{"init": "uniform", "learning_rate": 0.0016, "decay_shape": "linear", "batch_tokens": [16384, 32768, 65536], "doc_mask": true, "dataset": "wikipedia_en"}
Below are experts of layer 6 (counted from 0) of a mixture-of-experts language model. Rows are named router (the router's row for the expert), gate (a neuron's input weights, with its number), up (a neuron's input weights, with its number) and show model dimensions 0-159. Each number is 128 + 32 x the weight over its row's rms, rounded and kept within 0 to 255. Numbers have three digits each.
After each expert's rows: "comes after" lists some tokens at least twice as common just before its tokens as in all text. This comes from a sample of Wikipedia text that the model never trained on. Tokens count by the router's weight.

# expert 93
router:106213130145150165151111159084077173096129129167117138081091172117179112136162126144133150097079148116086144114163118148152122196148094113102142145127074052149139096171121122125174120155124180091142116135215140046157140119152104116100130135114177139094194060109143098110105152171149058151189123087138176119152126145082111075142127156165134107142153092140118132177126133160180121112164115122121133104158110126126134178077102103092080096128153123154167152129135050100085116140136077
gate2:143148134151127058144153124142104123076086140111130178086162116179091069167170180112099144051149137138153072200151130212120129074126079092102104166140187085123132122135128098149171170124116108177124121106142092122146173114155140130173194071116075148171076130133139116139119150191109104098159129125156136090129130158102146151113132125157113179117163207093147141176164148126161180126144106131100114132147131087108102153150142175110119076126071072103150186139114147146131177134177124
up2:127099157111111201101083051108134094183172140157114111146163152155098189092093124116089107123076102072157163087148095110140160169164131124195170105142139152101157133135154169109124132118063089107094131148140175115098121100099144116143132135128120155099155162142100163126121140062137104195120097184073150086141104128118082165095121160099149077180130131132114118138167103103058149121068163096122128138170111210117141173132163147122096188109148116069173088113149195122119136089147146
comes after: " C", " P", " T", " | C", " B", " V"

# expert 10
router:106096165126202136140131129058108140136125085159127077139135126108181122148141139150156142081096078143142106166140142166119120100126154154166162144150108091088098123173115152108172177148074169055115137088174128199138158141136121172149165073098174189149084142154151149081135166057162114168115119150101145176122144142082124155169095115090186098115110081148125165137142104109150153128138137159069118160136132119161093147090157052156121173108102194119132068166164078179161143142114115
gate1:100124166115139145102146183104118193120135106117157128134103118078129124135130111167099097122158087086169128165122152078147172157148103132130124098043123086138122058232161073142102153128163132055128118169168127114155085096163127074189127190155086133067181064110131135090126135118148156108140145122117154158085121143133086102146155171106131143144132139113176105115065106152117121168136127126120112110139029112087154155111114061114159109113130145131150129138120125164086089200086090
up1:112122157095109156107175133061135111110133142138144087087176102106124120138159122180147159104195080105134145075132145075083165125183181102120163123083104188137092099129156116113083167140122082075120099114178072171168099129118169105158095179160112157158167151143161162045075154113069174140107174138105105153151086125161106138113107146096117178205193120129189142101074118125111146153087137167111126116121117152128090165157126127090067111104149170130073122152137121127111147101112099
comes after: "0", "1", "3", "6", " was", "2"

# expert 45
router:119098153125140019095161168111086093119138130097085139169136128192111165165137123179081129152084155081143180126126139120133128153094122139103100136130086133137126147178146209078168089133117101112153111199157157125142091148112118109149118142129154148178117132116101131118181161147147191108163137205079164130140128148092105119099146155197154155075147156130098155155140111104133111147135155111084115134168170126093178166150122107095153185071074120161139185134125130057181107060151129
gate2:127124136133106057133176168174128130159061105098099118151098123070133147126135134152120095132165075166171114129135161099132063168112106128126141098154140130076172056132144167162113132102101082146140158117133156140157138146207152063115127133095116134207102063125165217137186116152126103074088145144126095116102102047155083154159075155112099118095091111124105111111129142109133093135156170119091107138129185157169170114147131059154193136115124167132133123162109162187107147155133113
up2:131149180110094102123170226133106125149106123114066145126184167098126078154137095170113153080172147124171108111105126133156085148136124088132121184173135156112178142151135194140143127109087091144138178157134150168052093120164129099098081157121111155182150109178181207138130138147120149158105133092114127188154095111144132092153096153095074167082116118085103132100131148142067114116125160092107101152133104122149167105147078121172186151147106151122146095176185080142086190114166146
comes after: "\n", "\n\n", " | \"", ".", " \"", "S"

# expert 62
router:145114145108077131146143117137139131098115160141114116180147077190130120126124120165125090121093144027142093101112114118121139102156175146079104124113138149126090155144135151150161105095152155152119079097099160141122083093091135130120197109123193131175155072090122096096143067106136186111101110109152132067129139188160194129106140045134184091167189111163142178129150183146134147162198124174149169160094126135176148101198155107140095149117083173150134148128106084119160106098171126
gate0:102077148066145161100193138135118118106096188129123130115180148063077161126104103081127087151190132123117099034160113148185111097105119079086126129184056094123137178091135152131112103064143174160112132067104113152141103079092122163129104119103128180156164176144131153163103126032084115121142151152156128093132146138106102106111150141135152128106104164144121160102112129102156132147140146090134146135179127219120110125125112147135101068100187148096140138091125140162183126084160111
up0:126159164124182077148103113153119144144154141148203120158098115139167143113112100131168145208144053123159130150166107127105118104163139138143077105094104128136112146171177089128162167094159084123048173153129137113181134013154085144132111097090139120105100189127116161122111160132131197108053097139159163143098093107106182103154154074177126106075140136090142132091146131127189158121146113190090089139126068141125125116129116102129149166147101120129133146140139133120081088149079075
comes after: ".", "\n\n", "\n", ",", ", and", " that"

# expert 53
router:154090118166119138136092176091175103103153124132097121095125200168147133114164074153134129145117207109126090095087110116146122082124121141158178111105136134104145082150112202122152100114171195116141172142151178110113098087149143139126102054141134073162134096112132132112081142160103061132118116171133117111207152084164077192184098137153183103138110128101083106084142150108152153138153143083139092152155155156149099214068151072112136151168122161124155108096128100135088117153109077
gate1:101158140080141159072147168087152127087130061141080175163141133135155144107141162173102112138144129122119107128126119155134150138116096111124118059046098169093076085128109136135118110169197099117062100111127162092140125135139177120079076189122159140133183136099050085160114137140156168125146118097114159102098093123147113150137191123141049126163085084106121138128096108076164177133118215156151094122103137138158084120101156125124117134077138136161125130086043121155142096175130085
up1:140063084182095060120052087129142122123141192187108081136112156141150109198084181131166094102142166103148113166111153156154170146096105151115141162136129088154162156144126063149173178121100130068151098091096081151063151134108147118088090102160117122132109202139130136126087147143136071074114116103113083128095145134121114139106142119140144096083164177104098131142101135160067088086191152121142137120116165130096141126173135148085081144185116098179136111112120119112109154047127142
comes after: "0", "3", "4", "5", "1", "9"

# expert 8
router:074206180121105150132123143066125124132137109119132140073120111168202141175141068150118138106160184105109100094129102170125152115120145164152155111189218099108082189178088121089118128180112190163100169145109140086134192075118078188179152163115120146124164109103100120105113085082145118150126125095127126142151125195117141124145146136128163083151134094112097163148099121107155067083163098135088068120142142157171124172092150140113102135125113126083118144190152176132135083135111111
gate1:098144167127120132080153164155079097135138089135109128167082099103094211111131101141155108110229096118125129123093128110115133144176197169166113120179117152117169106136160120127156108176072085183129176139180123088179111128129107175101141173097135148091100160126155104103144175125122086121144134103154152133120143113113089129095077165164210119110078095086055148132154102087146161142132140175187156139060067049152103128148159130148100146143134141084095103162149158150132105134127106
up1:162152155105103109076127173119140122131077093113136129189095103160116168083129146121128140097175109127120150127152128175157137098125101125163139108126156152107144128142105150157125161156148070147121124164154136078163123149114110156130164150103138207055180138101129078130149090146098094077133125103145178187107106098104135204103117158199214126070107091141110124167142150112155188201067116117125149164096141143150126143105112111182135200185165135140165133191067115130128062157157122
comes after: "0", "\n", "3", "1", "4", "9"

# expert 3
router:124124062147130139133102118136154125069157118120190140141152119176159105127196152133122125140169119097110172072190145134193128155106114152129110131116171173154166179180111132050144124112090124129157136100122083118129111134153170135109119123130141160168114150120130153131076171087086062081163108094116168104170194141080147138131115167122148174118092200126111117132089133204175154153144163133153153128117158105176162170139205180108126108131149143146186097058150123212113144136149118
gate0:114112220148132132169145197153104115129161175086090135112124112086178080103105108122126124111128226148097130055088136104050140156133076109096119188117153125185133123145141149147162118145119125104168185082108095160085156126168100123141129103098191120128163186135116190180186141153107150093133188102101089149124148129145160116116127097093107155085092135099143137105132108097130103161180136153109129162124151137144127144138120145089112145104173130126166088064162169158079161142179186
up0:156126091145131106099129078128116090125127076105131117142129170118072173117105168092074094138118102112109138135202112147163109113176181128131072118125114107127079118058142139149089104161136118139083103113132118117149142076053101124095144123222079093167112072159150128057141177110147077163155120141160124107103107095103062101072137174157098152170115102189128124141166171165080110076108148091096112088148155119110113144161138111124103126054080110129129188105159134164137063119138120
comes after: ")", ".", "==See also==", "\"", " |", ";"

# expert 17
router:140130149131130131154112201134134045143170082132075122109129187129132083116100061167154164147188101166102080102137062034089174100151129079155197149102104095135139166172143123190185111098108110137137166096138178090121126143174144134121141124107110158109131103115124106179132074096162083144105114127113100162156153096126136153127166132149193113115119116108126127121128131084126169145089083108116114133194161129145147200129161078115112178174111168086130142116093145158107067141109096
gate1:171138144109164098179104156130089127099106099149092156129133122072121093116118087127114139115140128098103137087158162117070185078146101176077148175131163101144160082159152135182172195137134158072160104177118120074167079167087100094120175061107130127147156164083093126146117147078125149150084114134143105090157162172121158098099157120101072129174116153154170093140192164131116153184150056151101168102136109081141115113070105165121097115133140150073137087129121151072174135159086144
up1:145115127127172091153193102157141184164075135127098185174141106157095123162093108138160105144123083115119142143118163104151102098170131133127186199141153167145139052133170162187132130133144099054116122151147144144129138109073157052103097144082114151118122112098137142076157106165136198086132114159108083083196089164085171149161115152133139125161116171153168105143160151146147120207083074136114131107152142097130133181158078150194155128118154161078180086109121126132155096136131132
comes after: " | ", " (", "′", ".", "°", "°N "

# expert 9
router:151127157108139058158117149051139114114151083157081152129049101164101097162136096127133110127107171097142125105118132167078112080098091176115157048142179089138068176118155222119074103204143133166114069108163148130121145079134103181106142102132171097134087132100136132106145148161101098163074120133165111054131119114140147115060091118158132167080108117125108142123110155100174171132126183128096097164136105168094161102135121096112138154122140165134083126172134133125154150094114175
gate0:145101127152123112087106194103121135120136154123123102151118177111112129128131120102155120116132128115196155106129115110093120044140029089123119128135101101161142182147106129135157072121152094110144124111151130107169066126089060120086161086127096071141139077162127061166152107138137103096102176137162128092096103094168123145173128144134080129143098129162128090134100110135155126111063163103149130092141067058147152111151120071112149093114095118013146074115104157177120112212125141
up0:179140139089142114202134099132162091183108164091165129114096101170119129156140131152092090173156159110101101186173108157155133177109193102108134166074085101133088083145124108095149175192115145134107157113144156124159109139118163131122099095155138189147150110091123126144113191124091182155093090104116120121151146078109107159131146159088122064146143131083107120127117116083166169118198141123114132101056183148171131196127138157124156118121159107152130205152168145169166134032117127
comes after: "\n\n", "\n", "==", "===", "|", "===="

# expert 88
router:090155173109130131151093142129142134134129182116125099156105129125158148152129153177110116189095132109161083194154129137098153096126193155123139146125138107118063094102112079104128184153100153141118075084126212110120156090143113111110162086044168144139116119182111132105181124134089140086111088170166175140130130196104106111098171138128128095122124138202161121185135105169128104119165080183142095101124083150138136168095164154066114186168134136155144233151173127114123143108138099
gate0:104182153133204118135148088162137158149092192064103114166145147120125149130134159101104145081121103121099156158064087104114109123134128174147121120141132154143077099102145118151144077080163168150069169064122115119115148160064126122171120168207134112140102200159154166143123144116133112109078108075122137134214098129182105100075121193133139127132097113087117094161147106136086113121133157087185139169170117086161130089179151136110154092112169121198157151117178103134146169142161117
up0:151133117155098112104142093119190119113106091132089162118101094125071114137185075176097179115105166146094158126156121106129096164092145102109069075081079160141138115136123104132133147168123159123121161109087140091085148104054136131106155161130143130142125129093218087151143117126128059158179145107071127143093128122152119103164104140146121109097130146095207136144171134125130074081144189159191060141145130096128150141111130057107123137123113103160074116125179124125191042179133085
comes after: " |", "|", ":", "-", ";", ","

# expert 57
router:164087156149125097159116150140131094095177168167095121172064108155112145127122127159121121112087117124089095149091132056112106112140125118131148151100115113156119101060135201091156113162113194129178117143209172090116186137108179149163128111098167140143139110110143111117222142161103110167197183200135162141148104156127086095084091161177155127100136139154136137196134132108118053113174161127127137080106133170115152200140153120069123152115085148164115122128140163120111119164104147
gate2:145093144170199166124169133158118136157121088130091190120115167093134141095154122100058176086108115115199150104094077139094085159133097159129128164215149105146122137113106095069080177056122156075121102139069092144125114063134113150120095150161128096076148112112148135102111141128150139098045104134163110068139069128130131095133146134117110152160147118081113118135133095039160127123136109170154105130087117141096158158079120074099120117088147115081102146116106140150084158106115065
up2:121094128207185070135154139111129145090105121157072221152120159113135123142137139054107155123141131103199175109165125137042103134151135173088126092131148097141080094112120116133155140166135174127124076103095120130134138084189087142140081134149096120133149128142093114167091134129157129090037113168147131122160163096160111104085145174065112134125109131070149155126123129071136132134082114147151108155075138146091151139114147114057159113117154110075100075069065148114089124104129087
comes after: "\n", "\n\n", "3", ") |", "4", "|"

# expert 80
router:123085155057084058084121125158127146084085106083078139120084116148093131134157155121171133175102178067148076124141139168138150127102154072178154066087080098117129122128161184101159127172147162109128136121161110076141148136110128136127100127116160098153160101140192133113184143164137131085111137156122123126170120129109082108109169217201166104132147153145119133162159159090131148162137196113129095152241082148076113146113132135116151155109123128129159143119081076104134099099106105
gate2:120109168127154129067144182130147150092129105126115161126077106093119136068147125115161078160200111153075120099105154110179135130235141105189139116141069096088147133165115066187134137129143116160095169150174091117130150108093131123166080164087156102106179165164095115154171100118115113111070054161137117145197100108139163178124129123174194157106144118064095129096149145112179138126122126105142135193088125117093115125139098132138162115141124146110123128169108179119125071122105069
up2:065154154102160156094131159089199093100136097137131180130131148123145136120109119165197115129187081144112084141131145152066157101110126107144145106150167083126088138133115151126126140162132157212104144077211132078155132090150128140140111081073171185046138133141103131105164097154125153125163052165114157170101173078102228176160158110139122152082151094126121135069139186104129151132101106097163126151117134176146102134100127117136135116131105097105159142089084156125107114112090095
comes after: " the", " The", " of the", "\n\n", "\n", ", the"

# expert 31
router:171185129112175157077080084135117091134117084142099154160142141123149127101106097120136112137138151190165137118155113142150211128081131117142146113136101135066147170158104176141178168120146155116133103131157143156086143085136155175179164130121104154103116159160106171118083124033141173106075132132165098080184201172124097123156138108086136120097067129159126115129107101147114157148136118122127185129143171121090209095119155111169079171099144139123108133080167153104196156092052133
gate3:078083099148154124166136148125101112121115145098127148127112168118096143125110133147168137096160139108139051128171151181139085143089122164158178141157121131122133093146208087137175135176119153116149122138089059101101084084079123127172116121144110145157106175151145090136198230122104125068121089116217194154163131119126131174130118152107120188117109111145124131165141154138142119096137122126108194149081146108160155114179209115137158124144176078162172093104111136157064117099103104
up3:142136128120094137146090201142132145144164165152183173136142135080113122145084110145146135123122085167137090089152107132113106118029185091122111154104130086137146128147165084145115094108088107145163115177117127141077121120103084155157118178146074159172110099105108185170178191149110128143123048065168163162151163111140179114147145138124160140111081144091155108166154117160166149105099182115101211138095172095109157092186179109119179135085168108118132082099121100151128147082120100
comes after: " ", " | ", "-", "% | ", " No.", ","

# expert 44
router:075100145134076125087140145044183149127149174165132152111152126116154137138159113176140132132130084121120158129142108171115104128134128147163187134132219068150098125142133094080156108153125131086124073152143135081084171084146096171156139103072074154155144140101147160090174152089130128113125100144092058154149077139122075182170127126160180130133085086098080109179111159114163101095232095178144137101118120142136136123149105132158122147150073162116115125167140164116090195098130149
gate0:184212177157179128044138125136130072173139173179134161145144121118157089153183122162134075142099158168130133118161177092088112142078108130088125104196180136148104174116152117148113161173094122129177135107150181150103149168089124138143094187159117137173106108129116083099155089178103102129198131125089093141111133104105139104058178155081161143175105117127182118156140101094106126159111106135151185139113143114170097140126140107149141105116125112070132170167106212127094107126147131
up0:138090202114099129157090159135134154177114149119105118118082081099109115115061103116139168134101078050097107162059079093121157131151125143167144136093078056129162097169092137139050113070135111145066121123094121125149083088117113124130144082140166091178096144107153163189119191099111183159123159103136154124100155077169152128120117106200112095055118178118155152113112145105128134144146115110130112141153099127116129104178104178071166124146122074158118091102167093159111157158145119
comes after: " |", " |  |", " |  |  |", " | ", "% |", ") |"

# expert 29
router:148148119084044119110094168168101185171152124129132118138107185133078133150168121156122102109106162091115116110131080169169146152164134145133116126178152122135126105166149142149184085093105150067132187121105148160135129134124112113139108120163131140137101078050139165117121121217131119094071142107104120120159164093178145121160098154062136061127162104096185070105167095105123150086101149099048135165150113162184110080130102183130138162092191137152154066115096127132093117125123092
gate0:140078146171142089108178122158107140126144112173104169090116123149114110166205136159183167070126128092106148100118169105188147150110106059172126143139117088154133140152188100166104134115072222101124171143138141141092140089199162119148139132185168134113131092127103114122085135188119146174135088109154090150178124116087164135115086145086119134075115172144119085157051122131171122144163176141159147093157074094105110128129126116120161106108152085200095092110149094084130170116139093
up0:051130139149098125150178142147093110152164135130107128178148110128161135133142113134097104200080120093098113151149160150185082097169121156118106101130158100163114255139139175108117138187154070093109140120142098137150081138161124147148099118135147115120125153110132100087174158096162101112128065172095170087097173127164079134188101117096154118127091127110161089129140129153103096107092161150100090074145081139165176099134088088090100083106123113081137134101134140169162078082130158
comes after: " m", " l", " r", " s", " n", " t"

# expert 58
router:167089130129120059095145105097114128075092105088123114118137127162159111212133147191103140158110093087128159158043107112122110176143130117084124065155113159089108095122157127155148092155143148152146120155076123114169084154143093101142192098164091118164086130091149149147122162092189161144116076146081083210144113108110145112101141151113140080129127120126151094088162167172138108168129138076078075085113157114148096126072131103074135157164097185119142129075155072166089132167128137
gate0:185116200179142168128115092112086177092149157153140131146150088126092099101180144095140095166098186074059154131131138092108165110168204071130137132137083125115161125111123093168088118178191183147147158092172130165108156139102144189102167169092171193148158147087161169135110104101145141142118156105141121126103112177110089125091147118094124113105104076161169170153131147134065131178130134141134095172148145152099128129086155138139093097099107104136131147089119117068171075192122103
up0:137106197206141200102140090155127142075153128212089107196188096118092145129169151112126089148092142094088133161128173090153149071180213101149105178143096122101139137150142124136117125130156151141141145152152111168104161104106142217104143148085175179122138103082109135125093114121141144120151135147126154130091131185085116139163118133117126078124069131132153182124118135130094095112106143175138121147181140114148090114097151140159097093085107088129128139087141115065172113212120087
comes after: ".", "\n\n", " where", ", but", " as", " and"

# expert 13
router:156137098149157081137114119052128106152093134077120107125107131172136107141118122123162101146118075161116115146142097124134188137111087144132165081105162126113110103131104158169132110140182130110118106105231151152067105098121138090188167097150144122110122149161133141092151184163114120140202135189105112125129127121156166159128108085130147111059129129169132140153180104117141107141063143120133134187136184083025148114160199091135085079167135171129079174125126150144085126132169204
gate1:176138148131149152070110094134119140083104115097126113155128079084141138083120209147137116143143070182098105168089144165151113093112140110136164159162136100139139117116158164081135099127144145148161180105126113164074142078083175091138112167131134086090214171177159168121174154048127084098140138170151094147159103135115113153050121080163076142104152104120090101184100136178126133129155168142207152105134161084154137093110143088080146113129137146107114093190111142098135170119159164
up1:158170202132091143101114094166121106073149155102111107158137134123173156046096193140116089134189101116084142099116099143153111133144102097145212101165079119112145209142107134085065136115132141167120121136124043172086147142106093126113177156124132059173207169114078160142105166168143079115149135165116117116157160139107144139070095102148127118128149160082095106187127099126087149093135112157149127096131110099130132083153117124130135136114154158084111159116116170123155188072163141
comes after: " | ", ", ", " ", "| ", " (", " in "

# expert 39
router:071159121078153115107095157105130136173134114144053146163116136141110117116134090115077124128180087148127188102206134097067094157114055094127139144172127086094148160105080113142173163150141099155107115125184140130143149160091138133159172143171188133168151107112103118108155093087099129136174162175136093056132053068127196146102123139160147135111094114148132150190144130133147083106099083122123086107136149094148185118151084109160089154138133159121069169142091176161164154134083154
gate3:078160155175166088093156171091121105182095148138117088113153178077182108096088137149130168094190115100145136137134141110155157137184131101125116128099107188113125078126116185138130139140192091183146100082191138103151140139122141075145138170115170161101170142140106125120132148063112152152080090132178142120108112078125116097130164127160103145117103170082168116087140170203054125072152124069129155140114098110146094102190166070108165123198093102118124093105112143159144129125111164
up3:140111060102102153146134073119099082140130095180101153116116150142158140183174060119188135139111116168169091124146091140149116105123204126142166147155168096098100145109127095126117121082105138085156071136063122102162092057086157153141120099121094090150147112078163144153144150192120076088158140152109164157110134120113132151146126151133156132097137125128059149158082177050158119160156083181109120145104160088128102110051091126121076179126148142094185133134169102111090092119121075
comes after: "| ", " | ", "\n", " on ", "–", " – "

# expert 43
router:078119145105208088122128130168131125090162169134091165073117139163149139107179099141181071159166120114180128107107095119165121159134103158117058170150083151069101079166086066114155142095135137162145156159129153191192127082142093129105160112141141140087099138139138146131193085176127097130126173096124150190145164151127123110134099099148109125122130088095129155129122096145114099084189167063116164159145070156130114150075146115153111129066186093191128178142139151121093155112170120
gate0:119067118136135121105083139146138111107148153138045118040101154100136123125108166120175094172173125159118186140097120120119127091109121043248113126152115146108165101113137167146085079090153146148163165109174145126135128138135112187112137096150128112111081102135141115178125203108120129142089182076135159136141112154121154135110130104119104148096085116107176129152155158100073130136204136108148104157179178158134083151101198082151101124087117156165087131117130110150102190143168124
up0:206118109152135143078107131111128078124167165191028067040117172146132152144127142157196109140131056138107193131127137114104126091150140105148131187132099149138187142154131100158084110173155131106162086115192113191119127099173159125104153104153189158148056163130064131134129160129137170106162179099135146112141114155096118139109107062132125144081079142134125111159168121118120121117149138114126119126127136130091146140070120132110120113119113142148061167161156115142087174185166142
comes after: " R", " F", " H", " M", " N", "R"

# expert 84
router:173105103158143116132113161104118093184120100145032128119159148139147084176077139181165125173186074170110098090112117138139143143123076139118185109160131126120141094104117120146133107158152151163148099126168186108141108142110118181137155070107051163090112132118129109118134171145170158132108140129079120068146116135153107120175135135109118179115158105143156156142055076088185129082126086121165077128119141165147141163166092080099121128203112131078156132146155114186108041094100167
gate3:109144165098121081094135110180100172159118167148128117134113118119133130165143155119081057125152091156065112132139075149142187141104144149115067117188122184066119142143152111125145132131141109109103073149160131128082112101128122122104149034080154122095127137123064125137076141121143072111129046096097102165134128096071106159122193171153148173126116128134132116129112079056103175203039179128130133104173130145165143148101150139161097120088120154101105082117138151151195122120117136
up3:133129146180120135166113109124079086188139193145144165112128088097140101165117152105105089114055147083168099133141146083095098172090176147124175122122146089144112104141160124193115131110135174126132155120178157143062129046151055150104141093127121170125121142177102126149151110085154160129125161067148071108106161157067091135130098106133196122099138141084178108132154119104097095091122114134137160127141118136140105100146208068125128181105195082180142142114106114145127085198115115
comes after: ".", "–", ",", "5", "7", "6"

# expert 89
router:195117204156156139108117170160153124108150161115102135171082151126148111205120152131155086109088171124112035102132134139088093168091110160116102112134094056095161097136070159140070109057127071112151074150186204095144105161101141135149222110090131136122133166130169190120138141147136117135134140125135203125138121153103080089135116131137116171118122132100116107122112077155146098107141100125145136149133128178157124155117169116109144169145083167105154131109136088122061110143073105
gate0:062100155092168117094141105126130168137091084131102139117142090102167109164105153185132127129150171062150129134142159134100096140130135132085122179092115118128146121109199169127076135099068174112125173151150121145095157169174074131134130123146069107085100058133127140084200130151110105154129170159064156102180110167098109170086077050108127122096134150149121188192095103125101144095104095067139125134166099155091128192178122110102107133130115110133126137160169173150097162118067113
up0:154117125098152144180133127125087180068150139181140136138152083074077130159162083151107161144148181101143127061061123145127132136064138108108130072101141129124103185120141196041104133164162136118148150083232086163054155099144131114147111152100171146175087139132071139124135100072218140176121124111091140078092188147124104149110137115171129169109082136156118136170138163107121130108149158111146132150098108160077131134143128113076090136149124141119156133113123131139134175113099105
comes after: " L", " P", " W", " H", " p", " B"

# expert 34
router:133188141131170138148150185149091139162155114217177088155188145145126127147122097146058137171147152183175151124149106101096150140137145097095142144095154159117116059138100116150145154113100126085077122106093140138094120162162109091121198162141156106155109163123106066157068131163171120184159109158101189091084107173156098105108123151156116151105139151169144121141151085106083077152135104119157124123090152084125072044114089134117077119100119087129139106070109161100058098152112122
gate2:131119134160135065103192161147214115078176121148122154184121089114112137076146086179096182163093110122139110105089113135085204165206064132155137130101089128093120157138100133121104092125126148073094108101179110085128102142150148085086173171142104082149171152139146094162134169111132129105099127144175107071131066157125141145099128116140111141099157172143142111179142113085145077150190119173193163119165129127123111131100147163160144150157138141124107135094093173186136086132146188
up2:132105159181123110190047112152094109159108155073146130095076136130097150115064130083159151118144164104080137181098118130118122081075145146117080132150153111132109097121149121096177125134105128122176155163106094174178214159140089177171102067150157175125114089081083177108098136160134153146158173155134168178118186092115101119162130125124109157127137115097070128128102150182094158159075144117108114141083157170120097125132092098093077161132141122136136123204156123071117189154126103
comes after: " K", " S", " Sh", " Y", " Z", " J"

# expert 21
router:159137099169150148117113138136111110137212106133138144142166160102162176102110113098154048147123145176131177116119136129187141155111096156175125168131115099098174112128099088075068176070083170163107099161108157083156089165143131170094167159090058110140104100140106136152141152115114074143113206094187153150138133141134141140152148116091128157083122108089142052076081094173142102140122124141161086102120161056140169134157092132101112102095080120174064170135112119156160120137126099
gate0:115111137145166095157201108087105159076142134129140128147137066108169100113176099107169116136130148104124181074081136155083116106116212134106173108131110150090147155145099146146148146088168152169137134141133120143101172118113087089108170186192096100122171108137124168171129178119082075144145121143136135141113186155187101119142156105105174113105120146144145135175146128137147124132092163144160154132070130183159111127195135106084111192155150194093148177153090155079126189218117103
up0:203114172115103127127072105120150167089098169130130185157113170179062185160130062121108163114177141163092146156096108130179188132164119153133097129143164069140112156122147139103127101136151180111090129161107176129193167126153167099101103102148186190163153120121114178093101082119097108094109120123165130126169109185107176134142158102098163123162101115158140124145135141147083117074156092134077172134153155155090181061080059168087113120094094134132146097123116140137130116103177116
comes after: "b", "f", " G", "p", "d", "c"

# expert 2
router:074131153116154109055153176138151112127064111118126189159116126113136152103116133115103054181158072107095122093142124153127154169136093181105125104126136189121134095139114121106130160156175078133066112178133131131132092036127090114152057107099159113122091206129104102102169145094140170101105124173101104154084108142139085169148136088138086141157056114063122129162125166080169098215130123166174123123108142121127166122087104136152126135135127170121136168125162105174151144183113099
gate0:100133067136083171133133104147148176150098183164080168103154164116136200118059072163154163139162088185120139086208094171116177084142071120116159058122125136100138089178113149109174134084126104191106113131131112120179133093167101146080125107124111123125153191118133157123141098101149140102144155164105117104143132195146120093120128143085130126122165130122120096143119084114118095115137153113128107059095119176135170198090097117107131041096103138148170117116110107171060111135116106
up0:102140090129133168152038150140104145088116119103176163149101065138141119059191177175084110148145124111110145167132126120189113101075104158142084138125059100107150116143166171126069125146139168048136191168169116097141104106114110132175136134167129136104191084101109128167137099131108092144074173096134135135128140108124155119090135184124149170123083122148133171097092092137139093102092068111166162216164141117113117121117118138182176184114115135101123152182106117106133147160104081
comes after: "\n", "\n\n", "|", "Scientific classification", " |", "- Kingdom: Animalia"

# expert 65
router:126095096164169133143151109135072069156129094115109129167127074133067117152151128110132127168094095136143115116100122117148141161135100159139154100117130185125127115154114221153183170160162146140158083165191184190082177130121078216132159145129134157130122115105152181073109129140086149160145090158133099146156137102180119103136145127133150184075128081134137102168183085110103159153120132107115113085123134135154180140172155095173130138090061161116090173166154066171068122094104147
gate0:178181149130149142165170125115119117181132129096157172172113108140093101143102070120165145116166081115086163091171176119173143091132091132103169169136083111165100116149209115156119062092164118108140134148135157169117142172113190146139095166078119112112089093201095112120145136186082087131122081123177094114123184081142112156110146132152115097119141157143139166168068126100114215147082132100112133119125078111162122097126101092136101093159069113147158077048138111135135164114116166
up0:088135106139129186113067097118143123100153098089089115131125195109065140179159163194078146130113152129161162101121139178156143130153089138170082102095126128131142147125131150083092122139213133113131109091142150094170161137122160071148128156150123120124091182112175145060116072097071162139132134133144162109159158095083155111156070154101098129161168135158102135089141093156072065166205070155185122143121146115152129128165098145161163165186078163115115106176090158118111137112092122
comes after: ", ", " in ", " | ", " (", "1", " "

# expert 68
router:133083094102150147178101066159139149149105075139078170120120123154146131096114086137100115125122039132129150107125126154175088068106153129106132073168170178184137123119151127111081080144100181171107103114136167089092133167100123168125152162114104143143112109100138124136106114181142141075091147072088096106153064130124154170135073087155121151055130105145157160068193159149108164133130141149157091221116132145140161158122131135194178114115142109098083095161134132154171068114105143
gate0:150125162150111084153188166070137131079175098116089128105133135091121094173182143088126126109163197143181141138122126161145189088152160096095103122091142152154103096148154114115066113142133110140082140109128097071166177068089125135077161139125096117104076115115199108138164118128078089149149116086131110158134168149129133166101130100141106127059094122147119109071083122102161101168144170136054117113104143083113144094161134111088078142083126189128124148111182071153151108181053136
up0:121119105111147118142181143105117178101099052126120129105126100101153133092161114075121097139114107139125112109128129166198115109182165124058110170091095067144135148158157220125130108132095114103058077105107149058096169081149157184097161148129123132105088107163147088132150142106126111139150143084150059110147165165138150177161147123168129177049129136144103158091051089105123128111115186138114193145127142121125169095102085079086154165149168127141085138083130120156120123153140173
comes after: ".", "\n\n", "s.", ").", " support", " time"